Below are experts of layer 7 (counted from 0) of a mixture-of-experts language model. Rows are named gate (a neuron's input weights, with its number), up (a neuron's input weights, with its number) and show model dimensions 0-111. Each number is 500 + 40 x the weight over its row's rms, rounded and kept within 0 to 999. Numbers have three digits each.
Before each expert's rows: "comes after" lists some tokens at least twice as common just before its tokens as in all text. This comes from a sample of Wikipedia text that the model never trained on. Tokens count by the router's weight.

# expert 43
comes after: " in", "1", "In", "3", " In", "2"
gate0:593486510474493518457570590474505487488467579502469457467427546472486510469564546497508471498512541472515445501465515499470428520452539464463487487555520502455508453553483560491428508537492522514426413559540565466517485503505480502517451518561494611498463410492491563469470470538481536567468543519578430614488515503548591475495610483480
up0:578439503521449606574527519504515497443428473512518506474486541466504537475508547429564472520512522602441433451523450459477530532496469508462465515579521473473478522520568562564493505507523476511427547533493486519491490519502517469510476485503456425552554456513507554514559549430450526448525473536514536459522489506496520544500499415483
gate1:521506495487556556569536443567505482437509492416482483516504515453528471437501533518500466507518393554468534498480558515492465509558484446529581493461496532441497424519583466498479474511486601498465529486486459506503587496492515437490429452652451470528534484450503484512538456486466572562543449534511557473489540447439627467488549527459
up1:501510539495582506504559455476426539447502494521551486528448536480488523490467509564455455502515435439499549533530551529450473541499616430494545519428490502404493545516561473414538509457403396493495578525532514521486498484470494495553558491526484498468458506541523504512548508485505492490520496519484410531519545462509431513525505520533
gate2:545544444457447433551523488480439513590441477491504502540518553430469481487433552546524494452519518464475584549485541489501498497461479446442444460500461497505457541496516520549466507476450474558484462573582474483476501475568483529550522513522440510553473473500463535477574495426495474542550472499502468536516423456492507465503516511504
up2:559475569480438444523494477498481490496464545509465499478577536500456537509493477530552497512476510422563511486484533560485520509480608463490542484490511468483462563498562456515403465488554502524440515514459532503533487487483554458479485534558443475527539497518497478443567509463480504477506483509519485557495541520511513499556473526488

# expert 63
comes after: "\n", ")\n", ".\n", ";\n", ".\n\n", "==\n"
gate0:458438433515539531474466510506439507513477531514511446493456415503503530486482504517435427457590567504490543552472490509448520499487498527462548527418464502495513444578463520507449511538506511540452522512526536542507436453496557484515473526481554459500498498526568492564499454478519456457503494493482455484504495520462456464502576437566
up0:493500478511499519463502523486465556529545525518442520518565552472460541503432537406559525527482400492602525507483513473493458484468489533411472484499501464465660518559516501570433503593512518487556451468439477508534584501574477477476525465454540502518489482453477456495498485483491473535527499457518508487485415476458470585459536520561
gate1:516501461547534558459547448506535440519465491533525489514471538483567518539456442497443581472495543516527498512485488457591453527484545536454528479501474477576528446520495529534556479516478522527458581507578437551538508558495491507535564567541486590437454544523474486469512562499457535557441422498457481475533486578518424513522575466520
up1:438534572487423536436537484479513478488526574416544459463487498489527562507485571444487446509564465453527504569528490503501467508469446488496486516421471531458504528481392506495447464474468532438533491556493513483533505509479551519570481580481523458489526522575518467492520513497535501496532474505511521561468515527523508485395512488514
gate2:527435498482480563530480452488469481485580503483493501513513540504539408514509502487552471525478526549518518518564524529512542454519454508422492423467462514526446476578517503502534534513476449555469508509451508475524467474544543557524475504514511513536543561512454507430558530491509554504502473474519526473573530541485451572528499429510
up2:500488532503481567479592472506523411462489492442439429481518540527532520493524561474532476520546486542501512493601512500514493545444467514438500520514490494519549513530480488494466513571504549560557449486488527515486478492520463520489483470537522512482537422527404474393459548482431580635531490519484579481462472490474455455484465472489

# expert 56
comes after: " |\n", "\n", "|", "===\n\n", " New", "==\n\n"
gate0:552498475489485491473585509552561517578493497482523524514521498464510494507470497477485482524525521485428518473497459507507548519570536537531531507466485479406493425584535545452621475488466461467391522509456443496484486532588459533503493441469572528499464436461531481426477500493438512512468532514530502503570455502498550502548496492439
up0:488503531555415494467481486434461436466470520416445525515441479503508530536473472516469507481484512537479513458521559472425480487481448500546498400565469453515547460454512537456531501545495561460429478569500450546508512451523447436500446495500504505478498479562520481539432492516494528441544532513412463549592515502476487489478510496495
gate1:524434480458511570481486472513545544481452464427542466457531478488503436438506471462468410529504466496518564509474497533480527448503447502561540486570459459470547517435525494495503498453529523487557483493515530487481518474480474547504503503489529401480488498451504528495463539425426497473499493527564536485496546460492475455528403478498
up1:488469499447492494535451560483494477498551474567467503488516554523506416552511530514545546488471479465499504588438536498503518514496468469520508569547608503525523502473496499528588478492516463519459502553558496463506468502506461488462426461498524471492443469494487532501451420516472505506557530559447474483496547491489554553442472544492
gate2:567515431603511542433405484450528468530496500464576538466490511455478468537501487463559494437526514453451427491495568513579448445512447515602469514479494461504448536464529520536525507491499497510560416539474554460517487498430425492455511405500529477431527443509475525440521543460473485437510507517537525514411497529561458507495513533593
up2:486446505468459489527552530527442528505501481484527453592501463469490529553496566526560473470452576507555502477567456519594553560544503451464515567500514542423582492528563592436602457578470501440454540485500470496465492457584485462479529534507509439490548509534461425477457504481525489485458480462518521533540490539457501494513466495483

# expert 18
comes after: "0", ")", "1", "2", "3", "4"
gate4:394568447506449530544427519517497476454485578560497488441485497436519474501499448479483499430470522585528523510525462482477481540491521506514532507462490515536379522544522481564535501476529513556513489494428500457528495473495447452549424469486578559544482497458521520441449604473511554495529462562459470537463546534450490490543488499467
up4:458504575481562505441518520532521553478535522471516518571541457506457499405543482522433460437564500492538453548519481488536552421518503464522502470498481521495583543492471489538478500427543504597493492479536491541470498532484479522497542471482416477486459539453470463441508516565450530555563533461530384457471511535515523488568512509496
gate5:485483468467401450481509497543486464509496415410522504536515601520539420506505442442532536549495456447520569475473539528504510495529538476471477512514504462485471443492578574599526540488593482447484552489529511526519439496538566543414498461471516466423529466502434530461437435485490525465553489545473471448399519538446493505578575395420
up5:510498559508564460442511512493495535506458444480536510457499453482535545445443553514503487502460524556487444512531518496556565478587562472549502520489538569478504501572486494459490499509479499444582465473437544451487645460523455467529578513496492448497513540501457524499558478483507546521491531515474534565476517431543499500391467505579
gate6:564505486582461488483486446476471482499558538530474455486499397475471518464564463494511511499513475528501568483458554509471417448508525525507461489491442493565507521442506532422547475569496467480590529456494493536463535512573441476511499538517509559530498585501441524511515554500528514555512442553472545502487489465480485441456485505560
up6:477510543453463481509435496511489462525485468463512464511501523445502548524502563603423491441509528383497472514478507515527448507450512588507519443475542523441475459542543509606491482495522436486528565501541478402507484502516476491579509431508445401559515466510532537487526516553487493474453614517560464610439546461496510514477427507503

# expert 28
comes after: " |", " ", "–", "|", ".", " +"
gate4:575529547481534588524457543544446519476550534453453481473521428561431464484488512511513504492509556478494540512470480525506442496507406572489434540544428510492520544550406474463520565505535558497518590423399498513481453489496518554513564477530507488524491561494520491523533432499514504454464428526501452546479487505488453480537458494517
up4:449479537498515486474519406605476498495515532546532447564484457480581499449449455456532463519517550539539501444518460501522457559520520441484482498590506571533563482501531485455466448460479524526500444531492511496536483471586508483493428530487439498465519579527500527460506454422490550428482496442493491542523492477561536516477458511518
gate5:604575474528501559478508493542457550458545464436523540464559541515525500560525543515416499545527510567486486493451453508512492460486559576579486567507505500524474556511529517617518403538526521491599469553480462554497461466470455529473505502495525537573488539508626438491505540533435492486511399528487487572460537510531528405462441504485
up5:561558519502505489508483491495474481511438586668535540492616529527451445469489500529536541547431605514557462462516512543521528511535571491558490430547458475472470535517507500508507531455546476484517436550539537549508457522501521522539479495504529488485463494591479448541518509465488466503487556521542550512543462472562521515499502449513
gate6:558524508517467550447476458483514546478523453553441506528475482513463506478531534470522491467524470512478518512503526514553494495477488529504488465558532531536554514501537492462427438558474552449469555552562535566476537534522430540498466479534510436564490502562494508472548420532491538532518579456532528517566462461543556517513464472546
up6:532472477487497468506489517514517494521500503465573460485421467542506591524547492492568483500496537513514372518500496525541553515472492474501529504501503493525546446484469508431530523417472507486479501512458465534588520534534533603495554502479503519421468446494430477455509479540539493552581527523473496455475424498449418541587527472493

# expert 30
comes after: " the", " |", " was", " a", " as", ";"
gate0:518498481474526531484500505470482512430471542514547521525476464483451463500497478498533491495499431460464503515511523470468473540426456479509499454503522606484496436489447551545488541548570477447562538493426480507466504469548429533623529513559429493541503560471465559469499464470440482479461528604488590481446466534569427462524519554489
up0:510494571466487537459485481551505464522587485611465463489515484467538548523572497479474514505580568539553426439524468454553463536517475494451496551479521493469549507556563487503516427454433474471506470472574462512447477541495504578503526510453521511533493518473435430460509495555549502511549576407515536495553498467432475503470514475470
gate1:513493485514473513492548537512540518509485523494456480517481607492522501473480557433365454442590452568486581483464440506481492477478558553498532529542488516520574482454518512520513520456515555443469482502482544447500496404472500491514444528471506514458545443570599471499497438488498491503497527546553560504506464485462479478500529492484
up1:460483524433499534520537522459485510527474556466457504418558518473473507506523550548474490456478506438509531539561471539530428565582484526499509440491497488522483555453552497476566551508515524434482483544487525480514484561490502481488570565487497431497499478574516515442459516485519468573476486503517489476422440524516459478506526448459
gate2:474465553412551444462472461606511535429502465527545558462492503423483558531512477507501458446576450450480557493491474471466526536554532576476519482430529486515484502498529540498466440505461481521496445480464472558569503510483499448470537446551554515525555431477553453497491504536507449530505517503475504524507513471519478523553530521539
up2:526540538458500493472485492502555507484505513529516551497511506499587496594518503482424470540513531524468450506471490540503479457553473503602483464459519515430476509508513438527513449484441541486535452513507441502593569542507382466541544518479478458496508486530437547509512495429417454459500443500521436466470459457504552453491508494526

# expert 16
comes after: " |", " St", "0", " g", ";", " st"
gate0:352534471512525456506568459516492562473467417483540451552537552499529502555557415444504567449463496414546513504515496476466519478504472536520535553553499465553511503600479553527516420538541495560458439462449554486481479547548464421477438507466490560524563496435567517481480497538492492545500436504459478440451465537488503512405463524543
up0:520498512512610466520457475538423505533514441523519506453469611506559558517465574467472471500510477477489519572532462452418465418520495478548502544522437460469466519540521571540504457475587486495522489563474532534458520531561464464571473423508464555521484463444491439480532468486564471479452443533512449489516548475480459495520520483553
gate1:560486404606446492523504476510488484435551477559552534482543513516512542569519515472499557539521450423474558478548489573526420520457400486489497563478527569472561507462550537511509474481425518551555492520499497494437519477424557469457482490482475489499513432467571454449538506465496526473471489516512496497494441513522538520512552473516
up1:551464510470468550523472554522564510491477502443472508467508470517511491485442505512509501512477515508500495485515517438509533514440481477504528478489521469441480549550494535483498510445481521535522520574459499530529558473502475599504531518520498566569512503498525510554531483552524492456406495457505519533472464455452505525481468550514
gate2:523560455547601524535506451541527554504512509513508487484497432495488452554451457435492577484479564495487423545460502555554509478539474521505521530563488382533346502438435521574498493492482487512412526540535491534479517497483461484427565473460546413613495441510557563448498490498476537505549479506514524447511511434474496471475506510458
up2:546567486489493481485394518480469461543523506565504505561481516470511519537470471570520473568538458461450517555503510404568551484426489442494526503509571528442517511504475473420471488487372474452525557511531474500470501493456522554442473468518439525520500525454522510495468464440496564519571459518483448487497502576485566538490531449505

# expert 42
comes after: " The", " |\n", "|", " the", " \"", "The"
gate0:536511558546557500475496476478573535424448514478554384491500479477524446501494542571499495519518500491493480560540461463539556546423531562582512511513489477457490478516580502537548519409449472502469545479529529528487561535471585446525525482506501407535542491535500489390529468469555472505514491440487546479492507457515454547488460529533
up0:533492455456467533478455496445547449415489469501501488523505529480513479460565461549496488486492486503527509505571573440497445512454517512514426557527434542459551586523557506547468484463482477414625515460484525506516455484430522478486409456429521540600444488455520474481486608486486545521532519496504555499535462486501493472515523473472
gate1:408461507495510510527517468480484575496521559438538526479494536512501585545508482592598502503469481502453460509504581545486574426523556447472495559521526538554434536498511499519475505483471493508523459495477534462452528462511541528421455445445552578520494524470421502491517562538504507524532473450558485526414478407530488556483527501502
up1:499497479580532401424540512486500524515561475523507541476496540488410570463522464459538477515472508471465454500497493440511574451467480444540533511496470492512515485494586502502535571529435513571536457489411490518532503574455488525532492443484496495439489441490508493434575514509530512576534547490471566472508537539554464433421488504477
gate2:530517477449531518531495489484564557417484533486479466493470524369486484506433524521453477509562535495459431481483484535538528511426506580518472446599485536595561513487504560465490503504615506496461489559540506507523497500493490534514531498474524548526467558448430511487490451499440489501468511483523416535524508469508546506519535524508
up2:487504523498496515574501435520541540514481566611530500490506539559489554451507499532445522494583452472487570537529392502410551503446454437506494515615525518516496533532471536573411541497501441554435506511518499495438502555499400530488535475469498472592474464533469521527498468561486491512500479469464562455520485438455505520483503560531

# expert 1
comes after: " |", "|", ":", " in", "°N", " June"
gate0:424513507432436549457509560486530539460544441473526500489518431495519534539483494491478504513449528486537468517498501490562489451483505513533512404542512586424482461512530459523518456650519515419477606435439476515476494500449529502502477540484539456460417530535531539419587484552536424484542501516476538525504467507443510506514454546503
up0:496550533505531492529497514469554506512422533488519403550471447524487541448481495508509458509555507490528526489516492480509524478545434542458441455557497529527514479542563569526541599495528520506498523553467567521426460484554390486436503443445461443523537512541528522542572456460460457532483418518504495504523512548487425519529454505538
gate1:529462476551582499521492541504381424496490449522419492441497580523503516501489442489561510481455543509502438490460536497431541507528480548499505490389448440509509523449491511507530395528444524459505504513527485528485507513535495490495455453493475497526488462498478551509569467481431480521538439506531488530475513486435502524450475443491
up1:496535516507453472472511508512540526560494512527411544582482504478502523550509510427537520465528474549483528510442551564481514512523511514531494543498492524524504534508472495470506521404434477518475475482496501489465514522394428495478508531427507544499507512610501475496442533482503509493515507429546568480515515524429427506507516548493
gate2:529469573515509473476515515475517537432433498539530570475506510536546467520453535511553515485553452388498479504573505495498476550507495531515495515438505506518464571478483533473497494499464522519417525488492498500530443459479493473416494551510506556539522531491518555477447480444528439494410520469564475483546465487458505570498536559468
up2:528477513465509491481527526470450487545434420494440458519479573441484491512445410481476466426502507509524380515482498565446554482449503516571472473439509532489529497506487522422520554475503502494444533520515501570511566522495434477503474451488477487532468423462521521493437400520502491437507551475493482460522527558466497534378457486503

# expert 61
comes after: " (", " \"", " D", " S", "==", "S"
gate0:431498470555474544440601520577440515598464521456505503556523487457545520483511434398533518498510482525541500545449513523541501473564518493489497542453333515606504576521507491508515466483452473580398501517519502534485501523483530523465479494485589483576491492497523461476502560533428528477474449566444533460524555528448542532515522582526
up0:482527500512530587481465465469445499541523459454551478497493506523433464561423509493485450475452524469501461508494549468552503524481529503544541426485438521541529546519471507516472538511501551499469498470485465476470533510491399503503499546551530472455486463486502540540531525592560545442448455527449559496503457499474481424485544475499
gate1:428551498444411460483432539459525416467478445451482532448509519481480512538462487537527461477363550535453502494477546509510540563518479520522495552558477515535496450556537358516512462562517481491510501541432504470512512456474477402502494483508480544467526453492500410421550427569487513482519478561496522536473498496479537508477467478522
up1:418520495499495458500493486493572468446541479491492507540573515444496506549536452544497479479487404527571496510453465607604515538479490505534436455468548447485496513566533527557477472480421460468573535461552463474510496500545504489500499505443475460523484503437586467482522529449508469465558457438499551583491496487438567520468428499508
gate2:532497488564461451501539460448526559510558569588560451544506549492537501521495507537500471445526489532447517448437466537508501467500479479506508489527494520559508408500548491536544478448508510496418451526488537487480508459558526558516511566445487491502380568446466490485570507455573548526475435460469481490499483461463541482494481480485
up2:433561573497410504444475432480509485604526565466490532495528505450508433498478515445419462535454536460462544439527474434581508579581466483492434425519566429505515527514497538484509568451490526473498509492422462509456519489415404477483478482498477452502494494523505521542461537449466474509523498579489434464499497544516489440537459497491

# expert 0
comes after: " |", ":", "|", " in", "0", " at"
gate0:525554532578400492525530450468513488473495547555469580447513452445493537519458489483536500453465477501481419523476422477559522531469528504557522529552437505486550411523410471508498528521468510563481512465447529500558448477464534441523473436493524455569471483493498529466529510492453469451573460435457512526532469517533600455538424482490
up0:469551546564527485598541501471522549464439484458494502548480549493500478480432480485512529497397491481572529499510451536498469546544591463475513511567516455405383478573557459486528510485491447451527514480510544486487548536469581476507504495473516481465570503480513528481461446522525534500484441561464522490506502522542392499436484413558
gate1:579454417509510488551488463490497417454475498445508452532479384494527479532544539469461486513594501535593550481497483514570454524506467521520444511526447518501459402524509540481516503542573459503526530564498454470536396541499527492470502484538435485460534500484503517510511513547477469521464447507522438497441440469473498519530521467472
up1:409585480453434485433501494453437499564463442542519513445473543488481511534509529479532531509543483463466525524524509540455436466479559500592476504499432483499475564510477561525507521436502535501517551500528537537438605407512481586530446503549456536459472458558508439532489542521487468520528501493470489467499491496521523511574531485471
gate2:500458538434399491465484521527514469484443562474540426518470442453488555449490461461564451479498480532505498502523483500426454512555519523500554495478499585502527497515451496503545522558521483459456560500520508510539546518539501520474549469544528465467533536508412507483512458461454450492505496486577537596515570619514560460453521539490
up2:511494439500495559365497497497440501535546515533544433517527542495537541535527458469474534462421423474481442488489479443550563454481550507456502492545544505511464501429466448490485459556554564573458411476544476563519560509504442467494394500472500507467501469450563476534559502483482494466536477480514478487475603527576567597555585518514

# expert 46
comes after: " of", " in", ".", " at", " to", " the"
gate0:508502544513542491530549510484521519583544553535448504494522536492543524561525539505569501522588472457514464466560407568560461557517510414455487477493536536460451530497513539561530528469466468534468506451572568550504456484457492516395568490473515529535483499472478488517529449530508453490447481499481466518511457452488517476440437523534
up0:513412489533506532413446461433468470551476453544531499460499462513501525497426534424447475474491472449441486550500462478446455540539537465486493600513535523508483533515492461561500529502554502477487495455539545496545420414464503515596515459474499504457528454527506540493414501486537438494511525498561459474422514555503415472525583472442
gate1:457479471456480457471503512550500520500565490498490478455467495517517446520515514451449516503555551500564554498506500522479471511504601502476526487504522490500491510545430536512470505476436497441491518534549536538449442530554496552468514482465549476463451545505523542520541462504493494437539515482526504464499519488517490460445506520495
up1:437452496534552529525520504510498532527513517389504555574447513490524462559476454494472548466449481518539617512464485488481456449460480498492533480535526403501552518414529550410493431551574549465512521495484462516480574554506524459503479469470503553498535582441487505476481549524517551522466501519445515415473463465519466524509505472402
gate2:529516485482559458507521397444549487439477511475486469514539447426566465489490460485453575498601507505488536457522451522582509426460413405472491451488508475499518479447497514476544479470435520375513484495500437463481492523574489510429458526532452475451449532489474466472572505526505499499513499503460520468466488496510578513478531505483
up2:490467511496449546581494483538501506454486434503554599475506555515420470554513537540460551504460455472538512458568508506576566516430512535559521454424483444473508536451536514493515536566565508541500504513552561562529499429520542492484489456533475571507479422527522492510473499468524573540472502513513462469440552562490520429507566465498

# expert 55
comes after: " |", " L", "-", " M", " R", " by"
gate0:447508444479527442489406518511438591565476558482517586482531412547452556536540522526547518566492468498502519533578505502526535503504461423470479460428539430476480513509634520463531470495531481493497470562534503508517508528475600536526508566502468503415445496530547486583501540548470510482446477498523462545489448515499469536493574552505
up0:426410473529502492532560476485479585447463492489484521537527509473527510531495471483501500524449429481517551595481389522563476455480547537484470480523562458530455437418513445482513463521534449507527453513506456511494560474547526487523592459459452447509455477489478460534455474550452499482434507511454548505479465461501518530431462523500
gate1:588509502608495453522486454474453475535520539554516509489491474459481511530378506457509503456521491488416538516453450545499525493522463422492517520566430557519492483542509503484442491433540490506471541473479496485507522573529498455505510563469460421441522593566477485515485452486518533511518480451488419414436568459516456554446462508431
up1:487511465524449542528538506543557481451492509504484441468470498493437548461482543531473473549491489515436512560484463465565499503455528561494412501490550477476519430455510542458402471514435455486470562414479528460533541559461478530520523503476499415481541576499477534524521500473490502472508458486516496413487469496612410491526458528598
gate2:507450518499448444556484486414518443436415512484541445487469464482454502510478549489490516484413479412503508511458451517523492518445498494492588582497463451516499461567462454511484504531469501488534542493469540547477537499537511516473516518460476520547552555530527541460510516478501438454481458587508510548514526476549459534461501433503
up2:478505433469602506559543536550497493495484490506443531488527505465527488518447465496542602498496476584502496515539476519485478468522495485455477488468492474520569497448441444461533507466467497488517514531505458508491493453518447489480457479446472418533484496481510554539539490522432547436541495426510485487421544486545515502462468512418

# expert 34
comes after: " |", "|", ";", " also", " career", "History"
gate0:511522460479439496574520468560528465490505522585558496526417422529434518493474484538528566551461473471525487507469492487415515499443539497455501472552502469508492536555454520462566472512462423502476497497445513526488499449533606508524516546501478451462458607557531512503528494536434498510508535491493489461460490517576444543473525507508
up0:511491497452537486536406508485473556505432510619478491497507474470406556446462531577461521483546552507538453507516496538498450521460518523548508534513459518441433458534466483526567471454474448475602442528505516440472497559427517450500476473469531608497428519512531504459502482510483461427442465584562513474539476422417522544472483472515
gate1:443454579539457456515538439483457464521548451524449446501599521511449499448494510478436515478477469510473491543449495474455500487481589582478514453514511535474567522527490526511480513503543519503572445463502459500539525473514552493489453461507521537416483509529473510517471560561481552448528527536482533482476429566514456546428482491485
up1:582524438536458524432457418464501503495502416518527511576405468516482491479529550530570463591482482532498484490526470503511559496567564501538502484495455496523506564516545509483541547504474528559556485485478508501487481571472523531498504507526559474446541460451466520551519436482482511500443506508559502529524557535484525416461543483525
gate2:519554498554562511514465490504505514431518482504494487551540520525483426535488474498488484511564415488509495445517550499554508480470478478526495529474500481514482507542438477535476527555483515507533500500518477526476496440538474502521479466521525460468566503521548501488502508474457491506537410584547493561467498466496561475529450496538
up2:464480592480478471501501557518503570497514473521484480524510465607469461463512489507450543546503506591482543467518501482583440518492588477486528443468465484447633434455607474497519463479498454512491546523488491475523517565513548462491543529487495512470472515499454493460478517509511571482464448484508491401486509464547405507434543473611

# expert 2
comes after: " ", " (", " $", "–", " +", " −"
gate0:555549532479482459462511500509467480559536469483484525517522566414556554442482557478442493455569408489474447421538497538471537479549466491461465542443396514485539407440536532424508464415472468480429503502556498427537495495473490499506477516521428560491448440544572505544533468470601540472525494563467545510525473481498469534442464483466
up0:582523510446518571533507548571520486489503511473532552462479558512493551466536486500452530496512473539564475466484521559526501542501480596564443553496488498431423531542458541530497437574477473535485532418505519491522508532560467507469466518491551496523526436514483472454493568445484486495562480573589457446570519421515394483550454412531
gate1:480435530526505459525489444490481509579523446433508398513535501501482519517528472490421497477427473553479470499542498486537576493539535484465575529551541540501526485498531413446506570466465543466483434491470503547519522486520551456463488543567437497504486537427514524516543497494484520447542472431513594465492508586511445510516350437498
up1:431477439517461548491463530447497479496597495466570519504547499555525532528425431592528527489513530503480481504508475505548565534465558572498530485448495475446487531495530500442403439491511512540509437454480470571537563468473532558501518488468549461501527615488458574488540497526435530453501467542443477511520503444520487499522477532521
gate2:497500550437453498482445492487512482585492481387524498525552518424513531498493382460522499468449551520496452513466517443555511464481506485547548483507494487539411487428477460560454478463470470457536488547513534490550547540544551488486460486592452420512528521550498457561576458480545518449527490447451512514419534603485526486590494498464
up2:515500452473546483521465453514451507521554574505446503480487525522444470472495476541520511487418615519494492516439489482473508508478475573491583486528445521488428545504547507447496465431494512497599466511440544496471437502513508506490507484479524551509512450473489506528481560491492436576527509490541520503504502522429488498494437556487

# expert 10
comes after: " ", " (", "–", "6", "7", "3"
gate0:554482454567444432498481506555547411495498477552531521453563438465477453516497475503486449505468490481496443496516475517557545415532479505540513467524454484586560462492475470499526489469501523479537552510480372466493511542527522475443395501460519499491538482524524498464544499482484486508482511465400478464539511516480482461508508451539
up0:479425435525510546538484519562497509541495573442534510541546500496530519423505565498479571551488489454543450500537473469490501493524458534592519510451505515521559456488449448426517481457539490552586435542541555530517509515562488527530495491520520489485547506574503426505504496534496468578501486497517494494373546447525524510487428491502
gate1:557537410412464519508524473534473469578557542471507554465539456488499564502499495510472524483535416532564456531448472528577497494442515568502455412562533506477531534479440500569456506535519507506494575473565554420503491501509509532524400466482504456483469535516489504497554518500501538475515452483485542417484537445492594488523480559522
up1:531468527484513437447503422565449424499484453475486547503480481498476576490542511551505515555519540487463447530458425528549483504540486479533506488537519481492427543509561473504515503534516549583547503520508539578517499513517471487501517437451448454488453478545494544543549479517484512467441529510456527603451526525462488499562393490484
gate2:582481544523565517553527495466461441438494503438453511570522466427546499570494471460484453428541592492484500485454435496525561469498465425494475447463487545493507487525523544506539461489534522514520461523538510579525459433529505536515563454407527514527544437460453492508515494455410470473530440463501485483506514435538511409488525523556
up2:435525491499508468464489510498411449487525396482492535505492469518483468471528480486510552525480458502493565506515490515527505518435445428471429494468559501557530472411481513474509544458486524470479524456569465516529562513438534524521568511481452522472537474529485544546527555511527522499514537472492528461497449489487454511534500497442